config.toml
activation = "gelu"
n_head = 4
attn_scale = 0.125
lr = 0.00142
decay_fraction = 1.0
Below are experts of layer 10 (counted from 0) of a mixture-of-experts language model. Rows are named router (the router's row for the expert), up (a neuron's input weights, with its number) and show model dimensions 0-223. Each number is 500 + 50 x the weight over its row's rms, rounded and kept within 0 to 999. Numbers have three digits each.
After each expert's rows: a language model's description of what the expert responds to. This comes from a sample of Wikipedia text that the model never trained on.

# expert 6
router:558420529468555449473523497582463491522531476523516515451461494428479588572472466586475392472473438568523517567598497470499418504547513442547562513506508549533492483465492503394490494499558416562568442565429507559406566433522519543475481508517442498450498514497529467449490480542397520431458555600505471624569455572444501564510532452561566409474542546521480561553559456508483532492549439549446417476450534578483501516455494525546561506500464539467512531475433525438481503516536398415506440403468538481502488472538566462622415582483443577403534488507475480623407521478551490420439521598512534408550490498440419520525515520467508466409580554466507502451473493447525488491570
up5:529372515522530511488493531445502455479543619482453412534472439439503543573594549467435496509541524492577522477479462506536455487463461449487473438520506495474470508470526602485594567632383535505488453469584485442503506537428530453460466449498443542563516456485444349514488514465430439488457492509468556407536584559550463479512512520474523493623502502500484440465544543559482458500554509595591573462584429546524492571558510559542427467531434557538473526515532517557567507532571536506548534471537492485462489494325552573483513428521427525569384426436514556425440465574488487503548488540459538479529509499459495532525488599493505544453533483428485477578516566491433508441456
up6:525485500493508544436567437537493511537417433482433396501453483468489465456526562587596470523481471393498521474558504544425477475503497504463459443552464586590444526516589442474500566444419590502448556478525445471498438509498487413393544420489528461605477507546506576508374431399501519592553514500374470446480504500430534463570479501535454472480529458558493489483465561457557490517487512496475515520516595570566423519577480508396611553483568511488399602525477463487472520453526484513507450485566435591539507417461537421458592549534545436530545484566538503545489490529491561467467537434414525548494453431510516535483485417510558485525551471527442478514609545531484507582529
up7:530585439446525460498515504391533516598528544514500457418507538513509505502572449527440497394535504394501572589457541491524501482520496580479537472485510582605521554590525505493500517541500490545592588465533452457505421541471485469592517543546531422522552554528539510471491392477520520525420475518451392500555542595555509457465603452502447574469494559643426506460516506409474515458460498512488558629472569487547382476439560518448464399455506482439424517383534427467551464545502509510536406422491465567487500575544470467407514467453444443456468505486458471520533445449501563453541499453482500572568538502445600458534534477512437493521540521452484533518556461525442526501507
up8:452425521515472478474383572520434497486564466471464537484484476446449480395595479487497491466542544395464542483519489484564460512556469464483415496414473440471580488447511484503480467400502544446418496569609505519416408460500468524406576525484495529540495515517471520548557538538529600474465548513540531497567480569518552575489483562504545564505448557568444542496455567578505522462531565513443515415401529492496500398520451519486584436510577560484511485512425573484467579435495523540457544617542519471481474482552417572464564423557479428510492521454549554527471559471530497429438443504493557535571467490524604498427498493497543531437472507519502551356443533546462487501337
It responds to: Month names before years, year prefixes like 200/201, table pipes, and mid-word fragments after capitals in names, as in 12 March 1945, G-end-armerie.

# expert 24
router:510387532504440529486416479529436444518414449541454496432540510513491494452487503525509519464487448473581442506496503547469458598534574508535561500359419498508434432468509482484611613480473387527451572541563570450504556547520551501472613446494493535559489537554467477488533547462565451374442548514519434501502532530480587456537508480551595421446537569460501578483475500615445516492495483458480489485540483512474567520449504510464627394452466468454520583549396468543555475450489436515437536534488515445497418479610525443487502564435476545548468552465484540544504545450553439479493547478468481471587502575491544540583525463429496466546427419417570493528458457549567510505506
up0:447531470471465553570430536514553466470479558403496403529530489589486456523564578418472458531511530461521461470437492459563420510480457417552485509512591456535478543463522501423549454544472492512495466420516469474568386557479446457486529463438484436514460567443501502500527553591460531524518528552577569447498373408496490500561564604383465517515453523484445465583448480513542471508421511440539548559477436437555486579472446497539453487549473507467575456483529522483472492527569573552455614541540497515481520547465503587428582460558507458479471388499474468473543414539534539598524413495395496484462555473482546534413422558441452536399555464476429496546511487522389488460480
up1:529561447593521487500434500463581551473455593450446535467491596468444506497546486489445429445514474556507523508477473504563566490546427467558434572517424442566568504587443579423486487488534440568475394591412457486500532535483511429584437459438513552555426467431503492478503492456552613570525486507458547451532521512561462443464544529401545496476539437447380494383387528566526511472510500467554543475491417561478522484519449479457558519511556482428465483451510481539411476583464546510469562595478416486510465470519441511495530442515490505517444559456565465457504505497608448470585399465506492491476435554442519448491594496532483522531640515438534522517458480408514568530505
up2:297450556479577613444479469559515493583559485540427562473460454431506445528478466497592519557576471450359561561520505536538543495464483516524460501512523496491550471543549495523522528445549521458500497481481553518430418518414451399535547456571478491477461522513499567487483583452491560579558452520505515474540487444477484550532493596493429502480529525484515486463453413507536566386486535446479498422521507504521428488559510491489537547505442468432551520480536484458517490520560576585500494482480469582429575494547577669548514531574431451493542530427494475573544480493445443513403475503493433429488499537504480404423537506466542488508489464608488397496535430560540563498568
up3:476500406486543508501405536521505573478551546461557522473489475522520443480479441482484517437556495587507401574487493397469558503559493524427554512519542508488592525459494511453388408499506525570525488413547475524471533499552464424574390570547532400396474413442486542612511587503523513459517457565553534477454510476466518515512461503529514490607445527472505453558490393511441447445586457501470603468520434427450555489507484498487490572511385574408534487625488560441526482532438469520496454532540530545430505447499451489524549507471484511463542472394469506451475499533525605536501473541571405435511507527497520458465460558479481523423545560447565457472565462587451538524369
It responds to: Apostrophes in possessives and contractions like Temür's, That's, Ain't, plus capitalized place or nationality words such as States, German, Sydney.

# expert 3
router:465546462481449516459540499541404467400600527446538471470475549488404493593532408517498581499550537525569485444490609471553468541573530493510462412501481467551488480523510449427504507519566517560497413370479470533520459542416446540528473526470440549613425488451451476524523640529465607537506585511497506575508509481487525522565590448533400502549559475434423552516461446480456499507531515567558464505521520512591499593512486541462504446462445524430552466462501481506506538477519512475424508548502561474582490448583494472495531603475441581507513497473509535534540491532547542503561486514415496608480438439501387516492482577430614396508581531485462448573556484495500515545407
up1:555487477490539493465436515519520508548525557496539592525427473517465590544499498489400518492427494396513467457447450512396559493539524417438463387493469508507513599491435510423422469577491592555526487514563446513445621435486473492436428480545529480423561420476476541510536515523503476440565523595472458495467566589463403454513557547505503546500574528508571398527565455594491404536464471538520564465588467463496473436460506409510496492529555474442470544435452606501516550534399526538508385391480533552468499496389536583537465543510481491428515490541545489506471526478638567536527551493486457554501495442442510533439574511492545506454494520559569486465515553486412487469494
up2:446391473462545466496538538523541459528548591477548467530485525504537513522545465479489499466459572436409526507322494514490495411507527448576510470535649563557522532430545550567486404610495589408490485491408493431503494536529517452539487482489495383501507481448424502515516518546367553477507481510519516514496415474421455511485438526475514517621396519513455522523506639514611561566475518604529423547508524435481522461455491492480464458460485407466460481505567524583498558482475565477528482472511483512497567527514419569530482451578507526484446387565500487511570490451497567421499554517449567555513534474436481504496619505459517545452528447549511514521473535521432563509475
up3:466550492424579496516513520387502556585471469410526430592623577560499542504608522408494507381572520527510481525467547528518616492486442498517449522508481529476568485373517418547485481568545485557518513509367532484490494457473575387427487524557500466506508433417466554452510469542536573538495518533574548507447401527530502520495524497416460610479499487484491510488421454464516449535439463471501503471460478509529562495403484502499491493485526626437506453520427404503464485537596484469528402509529535449537486558568513500502561484505512459419504512419544460470528466485418490454525610575549520455430527485503502576402482540493469519466584562529455441461555484572405518481506
up4:469522476483534565499397484440459453531454439479472466585524498481457451545473558523509531454499418503468455514527544524491552493508448560551478539439446504474619529581533519519490507589565526539527546507430411440489468604527490512436536433495492466505519464531388593473459454443459479545439442509501459456475392462578479516537670474543481536455426461492546512579492553453444428455469620512557503413505466445509515504555578452551547528489460552461663498540470529507544542455497438434560513469520531516427488480410445491459573468545502458399561554554479457546521494520469464484634527435559427471424499512534506494451499557494522507520583437530482404503537475552394495533417
It responds to: Function words of, and, or, a, is, an, often before the/a, as in court of King, signs and symptoms.

# expert 31
router:553512493532532571555447449568492613433392471548462548429551558485514412454434457482530423610473527478523491508531462569510547521478529500605535528481526446490425600465475550441604492466466528486564514460566467516533499625516512427518514515452447531508430472552514552399547474464388527518499448538548398594502503504495497509464509523551462512461555534486518455565484581449429453419445524403570449515470468451456403481485497427601552474430530535467576566466505476552539510456512504515527499526522558451536401537492523580478480576493478532431452513545543474502548525449538495492495576408378479435530442417575462580534481439602455438499551460436508570541500505465552453518510
up1:491577474457464561504518506512519422545533576517474416534476588561543525559541484402526478399538353522534527520453543458545548436515459529539494477589454558552506475501481525451478469462513413401468507474519468448555422546449393512455541556516495524486426462454423502502481532532520547493505473607524548524566518449503469504607538468532484529436458511524501451508497468516567467495494464461589463528516427455556547556475512484508486479604527504496511461486502490479516439500400595497426570429569575467450437537473563565520626474510459363468581442537566478477478499503441468379529478557468460544468493479487485513420597452399602562529544439521474462437595488539477491517375
up2:516431491556481514444474497466568416557564544494506485508503617451570458547548502562556536485603629440480551466426478487552476446467472437524550402545616545516493424480458529488451563518504497464480421433510481525506437544501426512486484428514533482567451464371461499467510480479482492482413455474505519468516450527568478525484507543494494506566482512455521539469491471476518582453436502504490408502456454545368497443542471544452486548515433480535591467492559541590557363502605472518534633514533541491452599474473448593507577467649499514445545495472547573515560429440492534517480418552509537479483537511439453498563509566488508534456546408523573505463472542504601526545569
up3:496446411515521508470441510544548467535500506455539498476513500541565458553570457556490458456480571508431508495470516444533521478483449508478507470428567499477479426504439321513497468464507547516496484527546446433525535575520468470470440511551523515447444502444458549477542516548455504543427502542485569494472462448459568415466523493518463596515627384442410430503499521543467581547533568509553465523589498524570450449495436536564495364568550501404453639441614547538585536510415520475384570451524506504489603519502479455508573424484552445447527445481573579448481486530491590559484491535448447524525480373501563465468545537518568468505549529523529553498470497467474542437431
up4:483419426538491388501545469392504489570512488386607499518463497536506464550456442467544486511517490472523419491474515527455485551491487461556555593492524515542508422471402487465498429501512479487498367511529552463448486562426460513503455541593581512409390501472468515494600505432510480446491625494475518391511445506460468561521568500486532537547561563537558452518432550455411575488470488485651416515506504546521463424478479504471455494560497508458473567471499517520648565556447463495478547535483439466432573533449525503511534490564410493440491402437523564523491520484437510503468452506442544501614411492465499457490627532495538463509508462479479593505556506577459493511557
It responds to: Day numbers after month names in tables, such as February 23, September 25, plus name openings like National, New, Mc, Min-istry.

# expert 23
router:511425572491443454534462406504546565513552505561549589590389507472501434569500447462588436524547487508502439526499517490504530523494483491440500504585382452415471431581586497547468569512460474449522550409491500579473461495526445469481511498523504510496455456597532496584465482570648511521511464530487395596492516423567506470575422432528440458581496483509517524425501511401438526493566471447528504386580434558429410552515419549536438579572535422516447504555511523439501532419502479454459593573409511579499469446528524463498498561464468474570550533503426518492481548533525457479538486573528440453468609566515515517529532501491545490539465454528506460504460505449443541479449
up5:537554439527561544487511504518510449445573435454484565482447446515500482529490415497430466553480493406589489459453542470520519481567592432529448614534576563463530531585475477507459560495442436445458571473501453502558455533538391551536456512512524545557490427470518553587468514534451495463537525482448516443530564451480457447505535533498607540552430420490406496451520516456499398536401545482560543475498522501511509476472462470506527473491536445547514557511511545548487472619540551647472514637580515484461505548474533418382532468463393511538491501487478513466456580502575527483502387449518459582539525551458515429455558443432540563507417496473495488416599385523486468515474
up6:512507508541479476536410451460562555575520611429535397548552585501485506471502495489568450454578487542532524463437472515494555545384520448567484449518424482405535518442507529465449491595546480532477513500581435545398390493492586538523514444468502393522411528524505556591488435489453457518585521449523519423437407484481499455446492465527503514491516529465467470527483482547480498527513556465523481485407578526434468455454471531542449460439512591521547483578480474391477507513417514522552465477568480457516525494531406467461562492623463545554509449419563566452605472570451512530453518404569439492520488530511407489461532636477526463523483500513560521447590551474614514502515
up7:564546435411482572468451422503505477420469485471399451485449497451502502491457610411506421431484485401628610565557419497486571564409601567514474453414493503570513548514566445513463506479477549495567467509443517573467539608437526503525503457539535494447596452448511453514507536503500510419510494491467509549533490528593550505493568566500494536502435494607469507397467563556459455574564537572492556477527503449437472475467534502572467397444511518451517577561539557527491504553508348543553464485459539460406516518462489551424521526461535624514501472537519416512465455451515583466455510440482562423536508454469565468531488475522516489491522536515526462548582459552551498461506
up8:589503494430464469466531516402549419481574467453502498401538481531533422514536563429511461575454471447528497585538500368484540510380528506433491485515503471536481532485435526550424508593454571470474493502651427414440564458512485523504438481469526455395507461467543533523502516446521465438497549508476467446559486549558478479529453513495542520484411492481442503444508533547487525524379497611568563519544471486526565520567466516524413447582553457540496489525531488568501444534509505437539428501553446549534644469473534578516471449486587462584499492549504382479504432505509499588493518504604438544493471508529575518458608430459556540511517484532448429526477570457467501528386
It responds to: Clause-linking words and subject pronouns in running prose, such as and, but, or, he, she, they, it.

# expert 17
router:531459518505500492492506457457418521382543474458505445479592535602498497456486544455503546508466507506476580501511428497543501468495492544568624508423519470506529416519519447439563461459491452472495499512515564447406578500588472602477502536411512561525486474491559448601570547463536495536519466497469430463521488496620482405537439461521623563468438482513427463475489494455454469471516504585484458484454546454522536563484520404559552421456462453539495528567502517601421511494515543447519467482537579374395480588447458466452512525494541465657520544561420529456437507548545520500448421508501478491537474485549483596497483499529419464499461617558594533479421535524586529537518
up2:479563438555581509536514414489547469546540513505466483535500280514510438572538413466561484493533509489588433527415535532373519531474464476467512432505547422502421495518506529501467564555527572495430509504521508483616506436528447525496457483519431471441475549479537524532545463501481411471472538541503477460476533486429478545524619552500442518486446347609493450497581547468448538458477480569689492556476525504516490553439490538441483465448547461513512443439479417468561446539522469512528502487609459480468582551464465452579457464513443487458558490491558457491461589498491498546461506566491405504475420553520419423463491581475504504481522500572492472504497596496460493501487
up3:413538415422545466523487461451488397516460548473525524524516425367437498498557460513533472511604517519469413441511530555565511472540426549477456561506507575470442474470471495491539517490427495426420481570578524557451541540503564481486570468532511512469603456568463401505451485499559473520551439425510453438516526427538496523499305420544449494498554502435494602535470548568534494441556562494445554408500524538484466505539482534500492479584451438538366507585503538470423519526469540452466528579441489546422527451494485564564534409469456525509494493435518555454523506513492451499456445605430579473495562494457578472486491497547495571490542512466626500539507434539461526428494
up4:462428540569529453539486507594517415527574490534488478555481475504495475485596539516485413434562467567486402526514396472537538456506503509457498524519492467474526482532488458521477573453600444500503581490557432525581491563568314471419532420512505503467533594557472519522463451521539431544430498540577521461527508400482537586509579505429479491449544433450559504435549521491506600509498509468515515500456478518586522460562564594480607524583517464513514465514506418461469565543476508499507495446495443423599531532534424470501548478499435562558482454604468502516517503419571435428539507396465521520380409505484497426528504470565499478519492554612444550495528556549525440483559
up5:450491487523485514562509513540551478501514579546492518584429448546585585540545490502503537449547397528516508500544462544563507508542498529486452524547485623510507539528403528537465467428468425494429480508427494440515511563477384450499498494481507469394481484502412534509422510545500435453465529516577467381473479425506486614452558451528497548460372498354494470548503463580580473445482521443483489499531484486454580467548548547462540580620497534487550532553511530469524587462497477452552498523512420531470432552492497542576569507520468539480452512507502537459637454473441468456448439416467506529329449534496564403450524427498567542559498490411482494530544484582538528509499
It responds to: Line breaks, bullet dashes, colons, en dashes and pipes that begin list items or separate fields, as in credit and roster lists.

# expert 29
router:533500516435456510544535461497495443520463541548551461583382454480433482531522536519467542536467537544445547508508479491416502485507594554492312374474468487461509489518557529568449533639428560453499485511454476510483523484535436492557509527527544429530580578511543469587549535480532595520590470383467404464410572553499469527550493551600386510568507476532470507499609530553466531543578517508563461439541493542514453507557473420424430422482498504520522487560502585490547525491405430548516522452380484503519554464516479585505474573483450475465602516490523505515422562540492497518544555523464432544498434479500487483543548500440458409567500403485484511461509521541513553451482
up6:422474471529540536537658505521510504445472381496535491467505461551475486541546434516492495495550496478546609497440533566572559524544519408489553497546511572463288565477477563523459573487575427504492501503476581590517508468447435460537548454411573604468563449505551502515487462494473551512423548540356511538522521526509403474507483456493497508501479479508521454402470570453464581609470587528508427497609514518572526440519523463465496486503420402483438569496447496526547526527473486535520603477611434433513547485480553493513589493507425481535458459457396473561534513578426549506474458474473503470483494567451510507518463459467510492425513528482515541471549547511510451531482
up7:440528469556516521518535561415508494439501438482448414417487507454548489529582479545462414495453602534455492472488406559546466508539515535530451455492465499482581518528524518528495468493540490473433500512543423511503411552491454560584484489501540444512539496460476476409482451425492519484415463487619554500583624516543582537454595524448582526545514456585466495599469503509619518413533529512539524460475610469518525510560588536500583493521517539574687433451581571568524510570563472575521458441557473532425472449462424513493558505502454476500445480526584500534554471435497508491460472398472465553479484471409522520511427421529457525417542493481487503531457471572505413524499
up8:488476440546524442482462564458474440492553569415445430564493423392489532555501411520502553456555599506503503553461452494534437587544451540505486488483633593564548466513519481481516503524521464597505517543378455425551492492497550562475464518547466504509507465457509477481481528494414557420419535465473555446518407478490533496479539553494507501523503450520488543473436531543488545544521555508606466564474455411479581598511602516472500455480540566419624406526459446466524513506546506413492468515517465417441508423485429545517531459531606403396520443458529466592526450436457546517452493607535443529518482469485427518554433420517517524503479510583495556492449556537600485540566
up9:468493556477372417477478531534507498499447573506544522590501448511546574452556479508536394420605528513548435500464541538525523498565533491574482497482553556504520521459503479446545501486543421529509520604464558392477516585469498329526408455511574442451478516542457454499462524522588510567565464423558439496535613481524400549402532450523542532497425456475427466494534497487523478433517566501383546566575460478461497406489511423496493520432530496508574554535537479501443529578518507410554592552469444471507527535460524506518551456508471506508581507511526455498444516517560505529432492400511473425549464434511571485429556512481505495521587475347483468515478467409545506539491
It responds to: Articles, possessives and quantifiers that open noun phrases, such as the, a, his, their, our, two, most.

# expert 19
router:474526539450520505479522469492499497445425534590444473472442495479511523496479453481430550497445489465464505546522460456413437544517444472524502550517419494551475551560494511512556445415518556389537509493482444502543554551547531596580499478473496533513577538558452502430515508512459404568500466527566523441514527590485617438497449542437517607489477471512458457541540572437514470423498487480392534576447440464590430402509435565535592486522546448442538481548452520488454497554476592489549512470457574513560426573483534555483477507451430430498435582559523444562564417567491556575581554461476527565539469478574455384488510557544531457556430352444499537461560475488478460426556
up1:432448467491505561435542484556488464552531497501468474491381552495453511496554508479534447506616456489375507402527468504485447509482567479461447505476552491455584467492510427527490575431557411446464469425501406454480447534457529520474546463560497423528508524512441503623482521498553437474508520446467457455460469536501548488490567503515542546499540533539458500414559527487576447530572435511496566435458528468417463468570477466478565413543597471495564488487551512500474555381415480555610552487466470498499515597512475540477510542574548556530551460400515542451561453439486561528449545547556465538524432430403443410530565421436480525510527507527555581547497530545586539477663
up2:496440479533597333465506580556554445574576489495544523596461438428469432491504513404543575460516507439434543514487494480474544508544475525474505498495487513572550435529424429477483471538506442488471422580452473543533466431479495523504547461665453463452468554529518495488476520528489520445640414429513500460564466524526511500531457538590624488607505495512515529372438395532557463558525539570503462450512406505493402467493506546535517526438539504503541474588522516489502457514408515613486525576487497501457522513461480508425602473504504515426574463474510513482386470516532551529515485516553503549510517555504526561577540383491574517488511555509478482523491481444451585454560
up3:483614542418575469543467531587532472458547543465452424509532550459579560553550425398614417465617475512532545512571507491445524479525530515528449525495509560546507525465533487429479480502548416485520461509436496513484523553526503510445544479596564447443483485411500454534500554561416519424403532494436571380505544472503496531466493508473515617462560580483481541485497494462439465474515551446530442526426506485534552487461413475433414459518475490417541402510480531481575392466571490477445534395479443488440553573437501492527555550495479507575493541418507640441485488478496473512551524472534502531483494595457555482476527584538447548556535463525544519623557536447560500504582
up4:493527506494501512567497470499437504538507484477637462520530487455450480480548448523606518415551569492438525470475492487468422577435496513494487512556493566453511470467494600552535477547598577451480474478494418487482511517427411484339509461527584443411549427468430541472532503459465453442462589658501398516538536523550524536535477546525602527499466531574368548512391459474564527518592563582493470511389562393576492511488516480561538546524536517546516471431512495454568560485420466581529494457533498496501489535387506475487498459551560496504505541484458494529454438457485556520501557493485477513483535513471480520560574470568541491337498495525471534458477487506430440536543
It responds to: Equals-sign section heading markers like == Early life ==, the final digits of years, and clause-starting words such as that, which, who, He.

# expert 21
router:546395465500426553532502539498476358484481509476466469460504513556457591472513475477528583433547538508505464421461520476543397492519516498425522456558541455507446526478407597468426532433534455484534495535442488480507493442518510420517468553493479538539488578499498641467454446509470495496507583490466608534428474527458537470460532511521577555437544553567466571553474434548473483581472457476534471519510583389510574484379534518506466490482462611519551480450515574530469472479439484501513553581607514594457429509540470440476513490513467540497466466524610506452492539451477570566553579517412540533603519567536445528487557529380524581423515427464431434453551424505478446542504
up4:516573526512482500589518426614547464507563543501526439497560556580509550505559481516458417489604449512494551503447526408506566555458449502589402538345473497463529477501516541510438517455515473470502521444524495508583552546465521380518514400479474504477518573435440465470522480489433545507543457423485438457502527484558447534384517527481535461511519540466406369545578523455490421592532493581503528500512517488560460471452436547504544397484386495495514597574637463528420425547451503499581462455511503506496533468446466491475478446524510495498522478572498475516545427522543489569456464526445504507484488510498564550525640568473476498462457422545514527494524592450527550390476
up5:520490525473479471450482463505439575463559511441432483493582413437551518539524475463529477488462592465600597591387560547505545475579578584471490509390517527508548549447551450408537468500398357478504597466449513515405430498472536492488536423509486528566442461406458455534597514462510583521419492444409503465502455481504500478597538571497510426479432517509457486488542548560516445521442573535571503489504560493501438481456445547502464492446626466538528407577502499578490540574486447488516439484535546526490510499539500472504499489594481468474537336469466527502521536426532582496519484520521461426506524524509432545593504550489460531580489512442474599531535490468536506550545
up6:401471462535586515458468540449466491537461621453482552522556531550468504501580473573530530530540609601518425458342583495390556537455498408569476479484537471433455463567442519509487481553543501491490529507531540484510534535485406513561517519531447391481514393468465473515516528566540562467465522495391555504572459441545495430467515559427490476437526564520559509434441517415445517491474510460573514548460439454527468514408536478463496602579550452459414505562509434438514522468540461469487505466536455580478508511441417510518527446596435418573564408474546472448495469441501483502538524438420578495466485514430467503482574500536535567483564502480549501523384560465508520569531
up7:531563459550469523458540523517521478521534557497469467538353540536534551517515551537401547484535598497469584519421516479464475456519472433517453436480574588394438459524502513528562555557523551488528492449440434441585392428592446452559455507605424437575475545458427480465395490548396534448571534531405551492488548533500523473484532615517450462518483480486545487535463550591536427449435558498509567476560471441529478432492456535466423496493497474533492413433374554535545534519460486527441524575559553424449594461516466518505615542455527492578494375463556507540510458471543515458497529467557542525556520550522550542477487494506500493592518502496502446554530497500528466418459
It responds to: Last digit or group of a number followed by a space, in years, measurements, tables and statistics, like 1725, 1000, 20.4, 000, km.

# expert 2
router:546483589547454458503541499535534525475525549613578474495509530523538460446523526409473458479413486453489506453534529463492480530456435559482598483413472448559603489487441459549460522572401568514465579476520477465495408550588503534475581464573524591485503484498544501543537466515599377488501478551460445499531571523444420461556466523526481471474417458499468405472499474509552407522583462576473409561513492536501603488446488465502526438472540418547455527498566541460541427522569425529646511452503563435483535487414518478496399557500499494499564491598553459581425495410500578430549529564451440451462427492474506487508464437490454464477522473484382473485515583474526521483443
up2:445550481505484521442559580543496494546540439461579534586497483517504479595543455511445571609430543377541493532486430543538523497431442496520513455525552455516559531429514530535428488553498507406534442495545459541531394445457463512434414510520427474460506498404474473390452408411448519531555506530566582414508500599458434486517554540424451481548559492499536479627521543468618459526460528479544540437476445466461485479528454430461495580574532551463520527459485513420496534528453562487469532569565501425537469476527447585531527455531529454450432461504486494495510505445502515501436532473439477615363523486433504502455513534567551503496581466484489606570544553505561508588557
up3:436425504527454572493468487481518554496444559479436446558465456605466564466489512581537408533576478553480565475449658471487553498573464419588501414429467494541456530539413494449521484436502510434449557524389497534561568567495502437546514440384549492484482541475459496519489539615456545577515463491428447546482436416586564522438533575475556502377501516393530494517520494518409522523489492530501499489540542568470510528448493540466459507507421480517543439558549419442481569501492462516487504563616527526508527456506517540461552582545532480544547519486490437404612471535508484525445482445493348568494449511408501557484518583470510496488534451413520488494516501518507427517509
up4:486485569444503516540544493501508653489541571489444438522463474456510528497468555420561435449521617540472448550525610477504528477449526542544466470544458428455523484621514599538506453519492545468526431556519514462510404453476478339572548546386529441476524448492471435458517548573474493472414511565416437509434512450488497464451464488560475468494467661530471542502480514467580515489549473521475544517465594509512486511506544563427473488453502495482482455474497578528476475479562434456542465477407424500466532365518524619431463475592397557525517490512515486549565437482536526510555493485481442497544473557516556456476520481527550538390506486602514511512474622563471500519477
up5:460500501421451520558491545575481521484461504402444524520500419577496523484519565479558441474518542525549531483508479412523521679530523509492471457453431486583508500493492541462487471512529495519532496585501364358478630434441513474488475559559417465511486592474432589574520497508571504372478470471527460523458542473522506525421457503511416515582545579463491459514524487601595549494510439423558516503513454517457512498528571540461451475399478519410549552509500549454474499457468480488495474535486549517471552492523491546463519563499499419459541429401530517523592469444527483490440488564473436420520567554450552414500547403516426504518504441417576512537514461522455479594602
It responds to: Periods and line breaks that close a sentence or line, often after quotes or parentheses, such as ". ", "). ", "." and paragraph breaks.

# expert 8
router:532503563568527531570426585478563515457491486501493420422504575483454486480533481532448506565619505496454441533450496500425432515496485467587467537544569575595479518423565467501521444457495488637580439535463479392573458516522545541536483466427463516503396562496495392470539419495426442441534464547509536578554519520509569504503501512459460483533414538518531543410402565517518582475443578457427518559365449532468568555535511556498438550471532519481383515440476415510426483545527501473512522507519492538475550499544525565445437504447518430518387511407465453504463469532493457481455490493583611459551552498428456520485510455595449555546501520495553504584474527537544468494468
up0:476456582479442523411523490447535486537473474545527509489520521460484580525569489470619468498557579498526442480462462463457458537414425467477458513460388504443537418541461448508471611505504533403545539496410422513449479539415469451478576462493564571562482561347548502560440524454554618505496512540438480608555538616440608464466482518507498491485540444460421518455486448561443505478427499532534541544504559589513510495468487520547498480468539469498466396522467485549602505461428533481516492481445471447485519483593383476556550517547476483533540444491580550532426466415523569520494386598518463409498491572504465483491438555606499491513421502512535461487513512494535544470498
up1:476511455495527506462501502459615463488464527436464465505503476523576436602551455481546576548488545516498531468428620484513599447442329474458448539437493389521547476498505557530505488511520482467505504435479426490449529424518478482423557517483546487511561521539568425515520551471524508534543504459476544463581523478572467579495429424458464573516418443598519432423401499518487428557586542547539554503539537513611499468555541479461460560504438492493431496639381525536519558546524549544575531490458533582409472480433517530515491472474448399488501504401508532497511513521573398466458492523511523531497551513490555442420501495579499583552503480616521450514544465492465474523408
up2:457525556504527563512573496399506485412491603474447431534480507465485370603509611401526519467468520541452465464504522452515540541514468537515479463555453422475484496563431518425499445411448491516507600530498435513504483575490490493450566465516462527522417392456484555476473597513505531479495543565488435529543485406542561539498536527591508589461392483442429547531523437531467477474539564453497507419500492431430445470492550519415500508584601542503612485579612543502539455498501475520533475494370466624513458557477492534457456439521534482490466435550539491490578566620457465483476527477479508541453519470469406459432494419536467580512503505499494432448573550532534543507492
up3:587561473479544493471561407515528538525471477586521592528556513424455471501541554398566548556548463510489490511420522485480509458429498492535585559509492495524479426499488600435451544526546551396501558461512474473453528502414531513475450554472467438448480458529483575586448502528536532505569485347560428492501479472496480454471496488455503479592431494503529459433427558515500430460476438517504521520521583492484427493462481537514450527515577394454423534575488577493504508516524454470396511580501456580493534490516524539444520601539487506512523399512590468402586466437484489551516425507550537526422542578531473491474567624457321556467444485512532473512417583560474529517510
It responds to: Later pieces inside long or foreign words, plus table pipes, zero cells and stray CJK bytes, such as vic-ti-m, Bat-ti-sta, Afgh-an-istan.

# expert 4
router:516508463552515516486553476609510445474546451396464474449419543515562554465424577529540442599512428497518487565539493408460482458443479548440470538631523603495431491582510477453520563478533546536528521529391445566503462441412575380508502446553380495465475401549558570457454583467517486538554524507569508490480489510563502547507542449477630565445512559478586501542508506580465483475460476403519450538516492490496502503590468545445483453463487577578512456373462451550536534542518533556416515482601503479448513439439536501512512499473421498588530527488494472526517403572476446476600447421508517533515491570521508462409473517479499517514460510516389546458536468494493490474535
up1:397588497553580447586533482424507555465518386486476416495505625600496448503571536520574479488497488495472647455494526452489429533489588468529479494497567445489522535461561525559514554542461455476506362532522543551526525478558463478518450413534496525470614474486485448458418511487525474463475464523481543392551640494477462517398592464435490477546453413436472570465452557426546557499462544496553452552530450461485470477533490445404454546403505469507363501565476582459569468557562476535577427476495476554470454494526485582567546506480479447500501497477450500479434516507451490513466546480547540545503522518423486472507460536528460565567436519542507472539515481514577587460548
up2:466509546473524536511415567531532544541500582497497455552444499511442480507528509397478591448398568411487420580529493488531606467409511403484432444527360460463419534513589529472574507461485517511456441477517425510491464511395489514417688431531424494483523554485476489531556412575534443414481536578532532510500454509498511545559566531559480542532507538548497539549478560594529447450558548462473557447528452471381468475559524508504435471528421484462499523523465549451531600458495442498560580473545464536544565477367532534440567507507508489558480551517504428458493508465412513560515476422441493472477539535481511553475534467532553467500483432516445469520549419513496492539438
up3:631463482460499475484539522511490439486414538491451535495579372503510475444526405542503596445602508543573591545540529476465556468488450488444453569489409418488576535473377523506424459535573516492536538498480623467458532543482455483471538557503526462487519516487545496583502521534393511455531501486521538541546559511480502434500539508538505495518448482478496439571503537507467483559540543519477561441505524426460532458388444444462381588522530479484515478628591476480441452501491409480539536547455463614425513517415443420455411554508386488461542460551474486417527488498524544474569472455502478511623506573539499526609505454482577500474566433485474512507560516485465425527526
up4:430528523495617524510414619509567428519460391489517597517553593588486533493521448583559467477523588522547424442546555508427405452485547425560466473476488420527530607493467429463511518482542481577439514550532466452574478544533481518515563452443463523524479526462439457553531482581379471461411442516540547516510471541493535385510541479528495592417479475437549382629483546435508521480446456510459472536471448576523514520424441458446483478517501466482532417548479444470370467656544493505521474488482529507457534560490450444526544501526446468496507510464529470511503490521532450550461510452485548438548503483471575500408491462508508523430570527471501493551542545476464578417462
It responds to: Line breaks, commas, dashes and brackets that separate items in bulleted lists and infoboxes, such as before "- Born:" or "- Cinematography:", plus coordinate symbols ° ′ ″.